config.yaml
d_expert: 96
activation: "swiglu"
router_score: "softmax"
routed_scale: 1.0
lr_router: 0.000519
beta2: 0.99
dataset: "wikipedia_en"
Below are experts of layer 8 (counted from 0) of a mixture-of-experts language model. Rows are named router (the router's row for the expert), gate (a neuron's input weights, with its number), up (a neuron's input weights, with its number) and show model dimensions 0-255. Each number is 200 + 20 x the weight over its row's rms, rounded and kept within 0 to 999.
Before each expert's rows: a language model's description of what the expert responds to. This comes from a sample of Wikipedia text that the model never trained on.

# expert 44
Latin name endings
router,200,207,226,172,215,178,202,195,208,211,189,197,179,183,229,203,219,217,239,203,184,232,158,203,207,211,206,181,185,236,179,182,183,210,212,164,180,212,217,225,236,178,178,192,249,210,200,182,219,178,211,231,184,179,170,216,225,196,227,217,192,192,226,181,248,212,192,187,151,163,171,218,193,223,177,215,245,211,191,194,233,202,218,176,221,224,204,176,206,200,178,234,209,201,163,231,168,198,212,192,185,197,208,217,219,237,208,159,209,234,196,207,178,161,186,181,236,202,204,191,218,199,189,207,189,186,192,219,171,210,209,191,184,203,198,190,231,197,188,178,185,186,203,173,197,206,212,222,212,240,228,199,211,226,175,174,193,180,208,199,233,192,172,199,197,194,209,176,216,222,176,187,205,206,182,228,185,202,209,196,204,214,209,204,156,198,197,194,215,219,179,178,214,221,183,203,173,183,177,197,210,209,203,229,166,214,230,192,178,170,200,237,167,188,206,210,196,202,220,165,166,206,202,194,201,191,232,219,195,173,205,206,165,176,201,172,203,179,176,208,169,198,215,208,191,196,160,213,235,211,175,173,192,183,198,194
gate0,195,201,164,221,212,172,188,213,180,213,222,200,218,219,220,198,194,225,223,225,176,192,175,176,212,211,185,218,226,208,204,199,202,205,207,208,182,225,218,219,199,197,187,229,193,215,152,204,172,201,205,204,180,147,189,183,233,215,203,199,202,191,170,216,224,240,188,202,195,173,191,230,189,211,204,199,203,193,223,164,190,215,213,194,203,233,253,183,205,200,179,234,210,223,193,223,194,171,169,176,211,196,206,199,173,211,187,155,183,228,166,212,212,198,195,213,220,205,212,217,183,201,225,208,206,176,198,187,196,230,193,193,189,179,195,195,196,212,214,166,201,214,204,172,208,218,192,216,208,186,203,230,217,214,197,243,192,181,211,225,216,195,214,169,217,186,243,185,206,226,169,193,207,176,204,189,196,211,235,177,213,196,197,226,177,188,228,190,201,158,220,238,197,243,151,214,212,180,196,174,196,186,218,194,200,179,179,202,201,205,241,229,188,222,213,215,163,197,200,215,183,223,224,199,173,175,215,216,205,201,168,194,212,233,228,191,239,170,187,220,185,188,225,192,204,189,170,142,181,225,167,216,198,170,186,186
up0,185,199,150,182,215,202,215,238,153,216,219,215,207,196,212,234,159,237,216,224,192,215,173,219,192,191,207,194,201,197,200,179,171,146,179,194,202,223,192,174,181,198,201,172,208,185,192,188,212,195,182,199,203,222,238,198,210,205,197,218,220,199,204,158,174,215,237,214,241,156,208,198,208,187,168,185,179,197,197,187,187,192,216,189,212,194,210,181,196,197,197,176,187,195,215,161,194,159,201,204,204,201,197,194,191,218,212,228,213,185,185,200,185,224,191,242,182,179,180,219,174,189,202,178,175,174,161,226,176,211,195,191,179,219,194,202,186,196,141,189,204,235,209,196,199,181,206,199,195,204,207,171,217,171,182,172,196,215,191,222,174,215,199,190,188,169,176,218,225,222,201,177,234,159,186,220,183,205,215,217,216,202,201,204,232,158,235,211,200,196,183,190,196,232,204,203,199,185,145,221,184,175,185,208,227,198,150,175,189,184,216,176,195,168,196,233,194,216,181,202,224,197,195,193,207,210,222,194,190,181,212,210,209,204,182,217,209,189,193,230,218,191,213,241,215,212,230,197,167,183,164,208,175,185,205,203
gate1,203,178,190,207,208,173,193,194,205,207,196,199,229,197,200,178,189,172,225,189,188,232,187,201,232,187,212,202,198,178,219,198,213,220,218,181,200,207,194,211,188,205,217,167,224,207,213,188,228,194,235,205,194,222,215,225,179,213,202,200,219,204,262,216,227,190,190,187,209,184,200,215,193,210,193,222,234,162,223,228,193,204,168,187,202,239,186,220,206,210,188,218,151,215,203,219,205,228,166,206,205,202,187,215,197,224,226,218,216,231,175,201,216,216,226,184,209,176,213,158,238,229,199,227,217,178,222,186,200,188,170,186,194,212,231,195,225,186,181,215,190,187,231,195,158,173,215,219,244,205,193,207,176,224,181,175,172,208,207,239,148,213,185,200,194,184,204,225,216,208,199,196,216,220,188,232,179,200,212,225,210,236,218,187,153,209,218,184,202,206,194,184,218,176,196,196,171,198,188,156,204,213,213,174,209,182,194,209,200,211,194,191,194,189,174,170,196,175,193,202,215,181,208,188,248,210,199,190,204,166,185,178,202,178,194,251,210,215,202,182,213,223,193,187,205,186,191,198,231,171,165,213,248,164,172,232
up1,163,193,206,175,202,166,199,213,243,227,159,205,207,153,229,218,209,170,208,236,194,198,200,188,177,201,194,195,201,226,214,222,192,229,217,216,163,223,185,203,194,179,225,198,192,213,216,198,197,208,182,219,192,214,179,197,151,188,145,212,184,203,187,270,225,206,184,199,200,176,176,173,168,207,214,188,205,199,207,217,214,180,202,165,226,203,190,200,182,189,191,218,201,215,202,184,228,190,188,217,185,216,184,199,176,206,222,178,195,246,195,217,239,217,190,133,183,199,205,183,223,196,206,208,226,201,205,231,195,231,183,189,203,189,221,187,201,161,196,216,232,217,240,194,203,169,215,213,199,165,174,264,175,224,197,204,214,199,222,203,191,171,198,195,164,218,218,204,203,179,162,217,206,240,210,188,202,202,225,172,183,217,220,173,158,214,213,221,196,193,179,196,177,196,209,202,193,213,177,214,206,186,195,207,223,211,232,197,193,209,207,211,190,192,223,199,202,181,203,225,217,196,201,229,206,203,220,214,184,216,213,194,193,178,200,211,239,198,216,228,190,227,206,186,206,179,214,171,206,165,184,192,203,177,207,200
gate2,174,175,212,183,177,194,188,202,217,231,199,224,171,182,197,204,237,191,221,220,206,185,162,189,189,240,197,235,211,223,179,165,192,178,216,154,208,190,193,197,215,204,170,205,204,163,188,192,231,198,196,188,180,200,193,207,218,209,201,212,157,169,197,169,182,217,207,192,177,185,210,199,201,218,204,187,240,202,127,183,212,182,195,242,181,145,166,218,197,178,169,196,183,179,199,194,232,212,186,204,210,198,200,206,211,202,190,213,210,209,185,194,194,211,194,189,241,202,218,219,197,200,222,191,219,208,193,184,182,189,237,221,191,203,195,193,203,235,224,222,171,192,203,182,198,235,207,200,204,201,214,183,187,202,154,187,245,166,200,176,207,229,199,229,182,213,163,180,177,222,212,210,209,234,196,179,189,197,211,180,225,161,206,173,211,206,200,203,183,188,220,226,206,179,209,201,226,185,191,191,236,204,212,200,196,203,182,203,228,155,188,180,185,193,181,236,210,203,198,212,210,228,157,205,239,243,209,161,200,183,225,218,182,207,204,172,193,191,216,198,177,224,186,200,208,232,178,195,204,210,182,188,167,214,188,202
up2,260,202,216,209,238,225,179,193,188,211,181,205,199,186,183,218,193,199,220,220,197,224,221,167,203,164,217,203,232,192,199,218,182,195,177,199,215,215,224,207,191,196,209,153,181,231,212,199,199,184,175,198,208,188,191,206,166,184,196,181,199,191,198,219,203,208,158,209,224,228,218,201,194,201,193,209,161,217,213,211,175,203,182,195,241,230,222,217,205,171,198,226,210,213,201,202,216,182,202,196,172,160,225,191,194,200,213,163,206,163,224,185,187,181,224,219,179,187,194,238,205,199,172,211,188,191,187,231,221,209,175,191,202,221,191,235,193,178,196,190,201,188,211,203,191,160,153,193,230,197,203,198,211,198,270,222,188,224,160,182,172,186,219,186,190,200,191,187,226,183,209,188,184,213,165,213,212,182,222,216,176,204,212,188,212,214,174,197,250,201,173,172,160,228,203,208,163,200,198,221,164,193,191,203,200,186,170,221,210,208,228,178,228,172,202,185,187,246,211,196,212,207,197,197,191,146,217,236,193,196,198,189,222,198,208,224,200,206,175,206,200,205,235,211,158,210,210,214,201,181,230,203,200,178,200,213
gate3,191,195,201,196,189,203,203,223,196,215,191,185,182,216,183,186,253,192,199,175,234,221,186,181,188,153,182,189,172,218,196,186,214,209,184,174,193,173,230,193,220,164,184,205,240,220,205,236,237,229,167,171,195,213,191,204,218,220,162,214,212,204,170,213,221,199,207,196,176,211,232,216,182,239,180,205,214,187,177,206,214,202,199,137,228,193,198,170,194,211,216,218,204,211,183,225,195,217,159,216,220,202,192,215,201,192,199,182,177,221,213,235,177,201,210,182,207,205,176,207,218,205,198,205,158,195,199,191,179,180,213,160,199,206,219,174,196,191,182,164,201,191,177,154,227,168,190,186,189,192,213,184,164,217,143,220,189,182,176,202,231,212,206,186,215,190,192,228,220,185,217,195,215,224,229,219,225,200,190,179,194,178,202,218,169,224,197,187,244,205,226,217,210,213,183,173,191,176,184,185,222,205,183,205,196,166,169,216,202,181,199,217,199,201,179,209,206,199,207,209,229,249,194,216,205,203,172,192,210,168,198,213,185,220,200,180,198,242,195,211,227,200,187,185,197,218,198,218,226,224,173,177,183,240,197,200
up3,231,202,214,215,188,206,192,200,203,211,201,202,177,204,203,212,218,213,217,205,198,202,187,257,201,217,217,204,223,152,201,167,223,195,216,245,215,215,205,181,216,222,234,211,216,205,190,178,181,233,198,189,171,213,182,156,175,202,219,222,224,195,208,158,190,209,231,202,195,203,218,195,204,198,201,192,208,198,201,208,217,163,188,219,193,210,172,201,199,200,175,201,222,185,194,196,208,225,214,174,195,202,167,210,206,170,191,209,182,199,206,213,195,232,174,189,242,180,228,199,224,184,194,190,198,188,214,173,181,162,162,224,213,196,220,201,228,228,199,261,181,206,188,211,167,223,197,196,181,200,179,180,194,205,175,200,176,200,214,182,206,156,193,191,208,231,219,191,189,168,202,219,201,186,160,198,252,196,170,264,203,200,185,182,221,175,189,168,198,191,208,220,235,179,200,193,210,186,189,188,172,223,201,206,193,231,208,184,200,176,207,221,217,234,203,179,189,219,215,194,166,219,212,188,155,222,186,198,214,190,258,206,186,196,211,211,178,176,190,195,184,167,169,200,181,221,219,223,175,205,180,166,206,189,213,224

# expert 29
Modals and function words
router,216,206,214,200,217,206,147,200,208,210,180,240,196,172,211,225,185,216,227,234,177,205,174,214,189,179,201,200,185,197,193,175,149,219,189,169,201,199,224,214,216,183,166,181,224,215,226,183,212,177,224,223,171,185,174,231,205,228,213,232,194,184,189,198,206,202,170,196,179,180,174,218,165,226,196,211,262,206,185,238,237,189,212,176,234,235,192,158,204,189,182,223,226,205,182,205,218,206,223,203,180,173,209,225,213,193,211,207,183,229,183,180,155,174,196,200,220,210,187,184,182,178,161,192,193,198,206,207,181,217,210,199,171,238,180,211,233,197,211,214,186,210,204,182,194,220,163,188,221,198,234,201,182,228,205,170,221,181,216,187,214,196,191,178,171,196,177,160,209,217,200,188,200,214,181,205,187,195,217,211,190,222,190,184,181,180,170,189,213,219,181,191,209,243,199,172,177,207,211,204,189,203,215,206,182,196,198,190,174,185,217,223,210,179,224,211,217,191,217,210,163,211,201,183,187,194,213,210,171,183,196,216,166,172,188,182,174,186,192,200,205,239,207,233,168,208,173,198,207,223,184,194,187,218,215,163
gate2,186,194,208,187,175,195,164,182,210,221,166,180,193,205,178,198,198,199,210,241,180,213,202,203,203,211,183,205,222,195,217,206,219,211,188,169,186,195,184,172,180,213,170,183,211,237,231,159,195,207,195,206,183,233,202,185,218,205,168,220,195,204,177,224,182,219,165,191,169,205,196,170,191,202,211,212,196,203,238,223,226,217,211,190,183,211,177,159,212,196,224,195,188,202,166,215,215,190,210,165,183,221,199,192,187,224,192,182,246,196,200,270,208,202,203,202,205,199,178,197,230,159,218,161,225,188,226,206,171,196,207,203,171,195,179,220,181,191,185,225,180,198,194,204,194,217,197,196,208,200,183,220,186,203,207,203,223,169,174,169,212,195,224,235,262,189,190,207,214,192,154,143,205,165,212,186,177,209,185,183,213,214,173,193,163,203,207,246,197,210,201,219,195,207,214,200,202,197,179,207,191,210,222,222,225,195,201,189,217,191,210,168,214,193,178,185,230,202,191,224,195,202,229,221,179,195,211,160,197,222,165,172,215,172,172,219,220,213,194,204,189,219,181,203,197,165,188,220,207,199,191,219,184,214,212,254
up2,227,199,198,191,182,215,185,167,214,201,207,200,180,195,181,200,193,222,182,214,228,236,196,207,184,219,206,208,203,196,206,182,170,145,222,199,188,144,192,185,207,189,203,185,226,218,216,195,210,172,197,229,198,190,160,183,220,186,183,179,192,183,223,191,232,201,220,190,176,176,192,158,201,189,160,255,216,232,220,205,177,202,169,178,205,183,216,187,240,213,211,164,208,204,151,221,184,168,202,193,186,212,206,215,213,198,213,208,219,148,191,189,196,189,163,203,210,155,190,192,201,198,187,176,183,201,213,208,169,226,205,170,191,192,155,218,190,172,193,228,170,170,215,229,186,201,201,205,220,195,198,204,185,186,216,201,201,192,226,220,204,224,212,194,198,204,205,183,203,202,189,184,201,197,173,202,194,241,202,199,188,242,202,237,173,215,187,223,183,167,182,212,198,227,201,163,189,185,223,208,221,188,209,222,180,178,163,197,181,214,195,177,202,215,213,173,213,238,213,201,184,178,212,202,173,179,199,246,204,173,174,187,195,204,210,170,205,201,214,211,190,206,189,233,191,176,216,170,173,223,172,214,195,180,244,204
gate3,222,207,219,201,193,216,149,207,193,205,226,245,196,171,237,189,149,165,211,208,183,196,189,195,170,182,220,195,181,222,196,214,185,208,184,211,201,191,197,242,212,191,205,172,178,191,190,223,187,195,195,195,230,163,174,251,172,187,197,219,156,225,166,218,197,198,178,162,182,220,178,205,190,181,189,192,215,211,180,218,180,209,217,171,198,211,153,222,184,203,199,205,190,216,222,184,191,195,168,229,210,188,192,208,173,192,192,199,176,230,216,186,183,150,194,193,207,181,201,191,203,220,194,234,232,217,191,229,172,203,198,199,192,231,195,194,200,182,201,230,186,210,194,178,153,206,157,180,177,180,204,214,180,177,189,170,232,205,195,203,190,182,200,185,212,197,199,214,190,207,195,207,240,184,222,249,215,203,180,223,166,189,175,196,208,174,214,207,217,222,171,203,218,198,233,203,176,193,189,200,229,209,191,196,205,191,185,188,188,213,209,198,210,202,175,210,195,210,188,191,244,209,176,193,170,215,183,201,181,195,230,228,195,167,176,210,170,205,192,173,221,198,200,239,176,161,180,177,224,190,192,176,203,225,218,170
up3,226,204,193,229,209,241,202,211,219,210,187,231,203,202,164,203,219,198,176,189,211,235,206,151,236,191,190,226,202,173,179,166,211,185,203,193,190,180,181,246,186,154,207,239,198,204,207,221,209,205,202,228,182,242,216,199,219,221,194,185,253,226,184,204,208,182,216,232,229,199,205,229,188,231,214,178,200,188,231,175,191,174,186,182,197,205,214,193,209,206,220,222,201,210,190,214,223,182,195,186,209,164,219,170,211,197,217,186,165,205,190,199,231,171,203,206,193,207,209,188,183,214,195,174,236,186,205,163,224,194,197,240,248,181,206,204,199,202,216,184,204,198,203,207,200,196,214,197,192,219,197,194,198,185,175,187,195,143,205,170,186,221,233,226,193,186,205,199,223,228,209,190,180,166,179,183,224,195,202,208,261,217,222,184,204,210,204,207,206,199,223,161,201,223,188,204,205,204,213,210,185,226,187,250,200,187,206,203,174,187,198,177,205,192,197,197,226,170,207,212,199,181,215,182,231,180,191,219,194,231,183,209,219,150,197,199,233,190,213,210,212,217,202,180,237,180,206,208,196,225,193,246,211,207,171,174
gate4,219,181,172,182,198,188,201,216,202,180,186,177,199,220,213,205,180,198,204,200,219,189,237,223,203,225,243,211,199,199,218,199,249,215,167,176,198,202,235,181,210,168,180,181,217,198,212,202,206,217,235,213,176,194,237,193,195,223,206,198,210,218,213,200,199,202,215,246,165,191,160,202,204,230,197,203,201,185,198,209,207,220,191,243,202,178,169,186,212,213,206,173,193,179,177,170,188,213,202,231,180,173,206,182,183,181,195,213,215,252,195,187,202,198,213,155,222,239,193,201,178,166,228,221,207,229,190,205,214,183,211,200,214,176,174,169,193,233,218,208,235,238,207,206,203,181,213,179,200,218,190,183,164,224,244,199,205,227,189,159,204,194,186,175,255,172,182,213,171,185,181,184,219,209,174,214,215,198,247,182,198,166,214,195,221,190,193,205,181,208,181,180,217,183,197,176,165,187,183,216,195,245,186,206,164,231,192,172,197,216,197,206,213,201,200,193,176,209,158,199,220,183,192,193,179,195,196,215,192,236,202,159,212,203,180,220,202,196,212,171,196,200,185,195,219,212,172,193,219,173,223,193,183,218,210,206
up4,219,221,176,217,185,213,210,236,235,196,165,226,201,244,179,212,192,208,197,207,224,198,238,196,172,186,193,198,209,170,191,193,202,193,199,220,187,202,205,208,198,165,168,192,176,189,229,195,217,203,217,202,223,197,201,224,177,193,208,208,175,216,187,219,207,198,194,206,177,197,187,196,214,205,205,220,204,203,179,212,197,188,170,217,172,176,159,193,210,190,242,175,188,175,190,174,202,219,187,203,213,149,207,157,183,178,184,183,229,229,163,204,229,162,208,187,242,214,201,238,202,187,201,218,196,224,193,204,188,179,189,184,194,181,192,205,202,196,240,198,192,242,190,199,182,181,217,170,187,237,195,191,190,208,218,211,216,223,194,198,204,204,213,175,214,153,204,220,217,206,189,173,196,188,201,215,226,201,228,212,167,197,201,194,215,191,231,200,223,224,181,190,234,206,208,185,191,153,186,215,238,239,227,193,179,227,176,160,194,215,195,183,183,215,189,193,163,190,187,210,213,187,173,206,143,168,182,208,170,191,193,172,203,166,213,215,167,212,233,174,209,181,195,226,205,220,163,201,192,219,210,179,182,167,198,168
gate5,202,176,193,213,181,220,220,197,189,188,195,224,193,188,182,239,197,198,192,188,190,183,197,196,241,218,158,183,221,208,150,207,219,192,215,197,214,176,216,218,180,230,199,189,225,175,179,176,189,192,206,211,198,188,180,207,187,190,216,184,188,183,217,211,196,197,230,178,230,198,201,193,212,241,202,214,191,192,186,210,178,190,179,194,210,205,211,224,209,228,210,217,248,184,205,222,211,217,209,195,181,193,232,178,220,215,174,215,209,166,236,209,163,212,156,195,196,190,189,190,206,170,196,199,223,218,198,236,198,215,161,221,185,251,210,188,196,218,216,217,178,190,213,200,185,235,170,169,228,203,209,214,195,198,187,171,221,178,205,216,219,205,189,200,189,176,169,196,178,176,203,147,210,197,210,247,224,221,170,206,229,184,197,199,188,214,202,191,243,206,213,190,193,198,197,148,201,215,210,224,238,194,158,188,177,186,196,221,194,204,202,218,174,217,179,219,231,168,192,215,229,181,192,215,187,234,204,208,189,212,232,218,199,248,211,184,217,186,202,154,204,166,219,175,183,180,191,223,193,214,236,161,211,183,210,205
up5,233,162,207,221,171,188,199,230,189,236,196,192,182,170,187,210,163,182,208,213,198,214,189,170,211,191,183,192,230,197,174,242,229,198,196,187,209,179,223,209,205,223,204,165,224,156,189,221,197,208,183,191,211,227,200,237,191,218,183,192,215,200,192,232,181,172,221,183,219,198,205,163,177,212,198,168,233,197,185,193,213,195,172,187,235,202,210,195,184,205,239,224,248,194,227,174,222,189,202,212,224,160,208,172,238,240,199,198,234,204,197,189,175,200,159,179,167,226,182,195,192,203,221,176,226,210,146,217,196,196,172,209,212,236,218,211,189,222,184,213,205,218,220,216,205,192,169,192,226,176,188,222,215,191,217,177,239,179,186,221,218,205,175,213,183,199,198,173,166,197,184,182,225,202,220,233,206,217,203,207,219,214,190,214,214,197,209,234,208,194,181,215,157,214,205,188,208,221,194,224,193,210,174,177,181,191,208,245,202,230,162,187,214,214,180,222,208,177,179,221,193,209,213,218,173,211,190,203,222,197,203,203,197,209,211,209,198,215,203,181,204,205,196,209,185,180,193,215,161,195,200,159,205,196,163,209

# expert 8
Place-name beginnings
router,178,205,200,166,233,197,184,212,174,186,190,197,163,196,208,223,200,230,229,186,166,199,159,202,207,183,233,194,192,188,203,175,179,228,207,172,225,205,200,222,205,176,156,182,239,222,215,197,204,166,221,187,164,210,188,197,209,212,209,182,224,211,197,196,217,220,178,219,179,167,199,201,208,228,180,193,196,193,219,203,201,230,224,203,206,238,165,208,196,188,176,233,203,184,186,210,175,207,215,203,187,199,211,225,228,222,204,181,196,231,212,190,170,173,191,226,228,184,216,183,223,203,167,212,181,183,201,210,203,211,205,199,180,221,199,209,230,194,222,184,147,250,215,157,177,208,201,216,209,209,224,200,199,229,170,188,193,217,183,181,220,204,167,209,196,205,192,177,203,219,231,181,192,203,184,227,212,192,199,194,178,216,164,209,173,204,170,171,205,226,194,185,186,227,189,197,159,189,180,200,199,187,219,211,179,177,203,204,212,162,228,211,183,192,204,217,220,199,242,183,187,207,196,184,178,189,240,198,185,171,188,219,175,190,193,199,223,152,177,187,162,225,205,223,184,218,194,223,228,196,209,181,215,211,168,145
gate0,179,195,193,198,193,182,188,229,214,205,211,185,183,222,204,213,191,226,214,192,185,209,163,193,180,206,231,222,183,200,227,147,201,197,220,169,218,210,212,199,187,190,158,203,192,176,188,182,193,141,200,172,218,189,238,198,205,212,214,207,211,217,204,203,199,222,194,194,162,158,195,169,235,198,233,190,201,217,216,256,221,206,184,159,157,220,205,199,204,180,201,231,206,153,209,175,185,190,188,218,214,191,197,232,202,204,204,188,176,201,205,202,235,168,216,193,201,208,209,191,200,208,206,177,200,159,224,209,217,203,188,223,180,224,228,206,215,196,220,203,173,216,187,195,207,201,218,212,193,208,205,210,241,253,211,217,157,191,180,206,179,222,190,195,200,198,185,220,186,224,190,198,186,185,179,211,232,165,234,205,196,221,183,202,228,229,201,169,189,169,232,205,190,223,214,215,175,215,209,215,161,186,209,200,202,209,207,202,215,178,210,182,201,213,218,208,203,205,206,223,224,218,204,179,176,208,226,180,202,191,188,149,180,179,223,208,237,170,192,178,182,200,175,204,220,228,227,211,156,172,203,197,188,219,157,179
up0,235,218,224,177,166,175,216,216,199,207,217,192,188,206,194,204,217,205,235,202,170,211,208,199,205,186,188,195,183,232,152,213,204,208,197,190,171,173,180,204,195,180,195,202,182,183,178,232,206,205,222,221,186,217,235,198,210,163,199,178,228,200,194,155,218,156,247,215,252,193,156,191,203,206,205,186,194,192,179,200,205,226,199,216,229,183,201,217,163,198,200,179,249,240,195,190,217,197,198,196,219,224,191,172,175,193,180,201,208,182,193,203,215,250,227,187,192,216,212,223,189,188,211,175,188,197,195,189,173,209,180,201,211,176,208,200,192,214,195,205,196,181,208,218,187,191,221,212,226,225,204,221,207,190,158,216,216,213,217,193,221,198,156,212,199,207,185,181,188,165,203,220,217,184,236,188,196,194,115,207,221,212,182,199,186,221,168,217,190,213,154,200,226,172,234,199,201,203,209,207,227,220,200,193,230,209,204,215,209,229,174,208,228,203,205,167,214,216,199,204,218,212,221,221,226,172,171,250,193,194,210,174,195,186,183,223,207,234,199,206,203,177,175,193,197,199,184,205,201,203,200,195,200,164,191,200
gate1,173,228,183,187,195,189,210,221,204,181,243,210,136,178,177,212,202,187,227,207,234,188,178,191,222,218,172,192,214,187,222,179,214,176,188,205,219,219,194,214,175,224,202,199,206,200,222,182,200,220,228,182,171,188,194,195,215,236,205,214,206,218,165,219,186,214,156,209,215,179,214,201,202,201,189,192,186,190,217,212,185,157,224,159,170,231,162,189,202,226,185,213,203,187,218,176,179,209,181,205,226,185,186,240,216,222,183,237,161,193,197,186,165,177,208,203,211,173,211,177,240,214,210,204,171,181,188,168,242,198,183,239,204,202,211,194,186,214,216,177,219,208,173,210,211,223,193,196,198,191,211,194,187,207,234,218,181,187,208,214,158,196,216,207,207,198,224,199,178,218,189,206,192,183,193,215,255,202,231,192,180,184,196,209,189,219,217,218,193,250,189,187,173,187,199,215,182,228,206,201,193,170,229,204,229,199,206,214,206,189,219,211,158,219,212,211,163,220,214,192,186,198,201,192,218,203,171,189,166,200,227,210,195,237,180,211,211,182,194,184,164,216,194,218,214,189,194,224,230,173,161,226,209,200,187,171
up1,195,198,197,170,168,224,214,185,206,207,178,200,230,194,190,213,192,209,202,200,222,170,225,235,147,193,234,206,203,199,190,184,212,192,213,227,174,198,203,181,185,206,198,229,219,180,179,252,215,210,222,198,208,199,197,207,184,185,173,206,215,178,206,231,221,178,197,206,173,195,208,174,196,192,194,203,193,221,182,182,214,249,175,176,191,206,233,198,197,186,213,150,185,239,185,187,204,212,233,211,199,213,227,216,174,189,234,212,209,203,193,234,247,210,230,196,175,200,200,179,211,200,171,181,195,169,179,219,174,191,200,207,194,205,204,218,180,176,197,208,200,182,231,178,194,187,202,211,183,237,213,213,192,199,208,262,231,226,197,187,213,169,172,182,213,184,187,185,223,187,192,176,208,187,195,190,220,205,208,226,186,177,194,203,227,158,214,231,217,196,214,225,220,204,181,180,207,173,203,182,208,185,160,197,210,178,258,163,182,198,171,212,197,202,200,201,249,204,162,222,217,230,210,186,165,201,199,199,205,199,198,209,195,185,190,207,179,206,193,212,196,170,193,202,155,200,165,210,243,169,216,222,228,209,194,182
gate2,176,176,168,237,221,175,219,230,179,199,201,183,176,170,202,190,198,191,202,187,217,159,204,198,197,206,212,189,233,196,212,174,180,199,193,244,198,172,204,228,219,226,185,177,222,184,203,213,194,198,204,211,208,192,244,217,174,196,190,204,236,201,219,185,170,205,171,230,200,171,214,192,187,228,215,203,176,194,199,215,202,196,210,199,198,162,172,187,184,210,171,197,238,200,241,179,198,220,188,205,195,175,206,184,202,226,174,202,156,191,211,231,198,198,163,195,193,180,220,176,177,212,176,233,195,266,212,177,201,213,207,173,198,200,182,192,214,191,220,203,195,214,222,199,176,207,227,207,196,195,208,217,202,200,211,201,239,219,187,222,191,210,191,209,225,169,189,223,198,185,185,159,204,233,219,222,220,210,218,193,203,176,187,155,175,214,160,163,186,245,201,214,200,193,198,164,185,181,188,174,182,193,186,213,181,222,202,183,214,193,242,212,227,180,233,212,167,195,209,220,203,191,198,177,213,196,173,170,222,196,169,189,224,179,193,208,200,215,227,189,199,204,165,190,168,205,222,176,186,182,201,241,229,221,224,191
up2,212,177,209,192,198,181,169,215,189,203,195,204,188,203,183,175,243,184,236,188,190,195,214,196,185,157,208,188,232,211,197,170,187,185,180,175,177,233,203,216,193,204,166,194,176,222,179,237,180,211,182,198,192,190,174,216,174,220,185,207,227,224,156,200,198,236,197,225,198,232,190,165,195,203,201,206,205,197,196,212,211,182,215,183,237,190,196,197,178,206,198,158,205,197,203,235,219,222,192,203,206,196,206,199,168,185,225,192,174,207,214,207,207,191,207,177,233,239,181,182,204,191,214,205,239,217,206,160,207,192,177,183,218,192,199,196,211,192,228,204,227,206,226,178,218,162,211,218,207,192,192,215,198,210,219,172,223,174,209,214,216,199,245,182,231,229,215,174,232,183,197,170,181,209,236,185,163,210,185,209,220,181,211,195,164,212,237,242,189,222,225,180,191,237,215,209,171,219,249,209,194,214,226,186,192,185,164,208,238,187,197,171,178,189,217,234,184,185,213,206,165,187,173,200,228,181,190,180,201,218,176,208,206,212,195,195,218,214,230,228,181,215,225,209,183,218,232,224,203,238,185,196,193,210,175,194
gate3,181,197,196,230,207,207,200,189,188,190,180,193,206,213,203,219,203,222,152,220,179,161,225,204,211,222,214,185,174,187,206,191,201,177,197,208,211,190,221,227,185,187,181,177,200,220,203,213,174,213,189,211,176,200,198,177,207,201,188,145,186,204,189,190,200,186,184,191,170,192,187,176,230,234,189,202,213,204,205,186,197,207,191,212,219,204,221,219,167,176,187,207,215,209,178,180,212,200,193,204,164,208,210,178,178,207,203,170,174,210,188,241,182,218,158,193,214,212,202,206,214,242,201,213,208,211,202,196,227,191,233,205,162,214,231,210,211,169,215,157,205,241,198,176,166,214,208,179,197,211,209,213,195,220,180,222,252,230,188,195,240,198,203,172,200,196,190,211,212,179,199,216,157,210,221,253,158,247,211,199,188,239,192,167,194,202,182,214,212,225,208,188,190,206,181,203,200,208,193,177,226,195,177,229,200,216,190,183,210,191,200,181,210,199,194,216,232,197,223,202,200,183,193,205,170,200,187,184,175,189,208,211,235,159,231,157,185,159,196,175,201,195,233,189,140,191,191,226,212,192,166,232,204,228,200,174
up3,182,193,199,206,199,177,204,189,185,215,244,200,170,213,229,231,194,166,214,202,162,174,199,219,201,207,209,144,203,186,207,225,193,193,195,193,168,213,225,229,217,170,163,166,190,191,200,194,169,228,173,196,196,213,204,210,178,209,200,161,223,203,184,175,203,185,170,241,195,203,211,186,216,231,192,194,194,204,200,180,244,192,207,225,212,223,204,239,195,185,191,221,212,213,195,196,193,237,222,177,160,230,224,189,183,216,194,170,180,214,239,174,196,164,225,228,186,153,195,197,230,199,198,207,187,265,192,202,170,180,202,213,205,197,215,221,204,176,232,204,199,228,197,178,210,160,202,216,223,216,199,208,181,227,183,211,253,198,191,222,219,173,173,218,203,208,206,200,181,199,192,220,179,237,216,198,194,203,171,194,194,197,218,195,192,232,214,185,211,214,198,177,196,211,182,197,174,217,173,188,206,238,162,183,254,221,171,202,201,190,247,218,199,186,189,199,213,211,216,218,209,205,200,197,171,194,165,193,187,179,202,214,211,203,210,196,220,197,176,214,229,205,200,190,182,213,198,176,217,212,225,180,186,185,192,187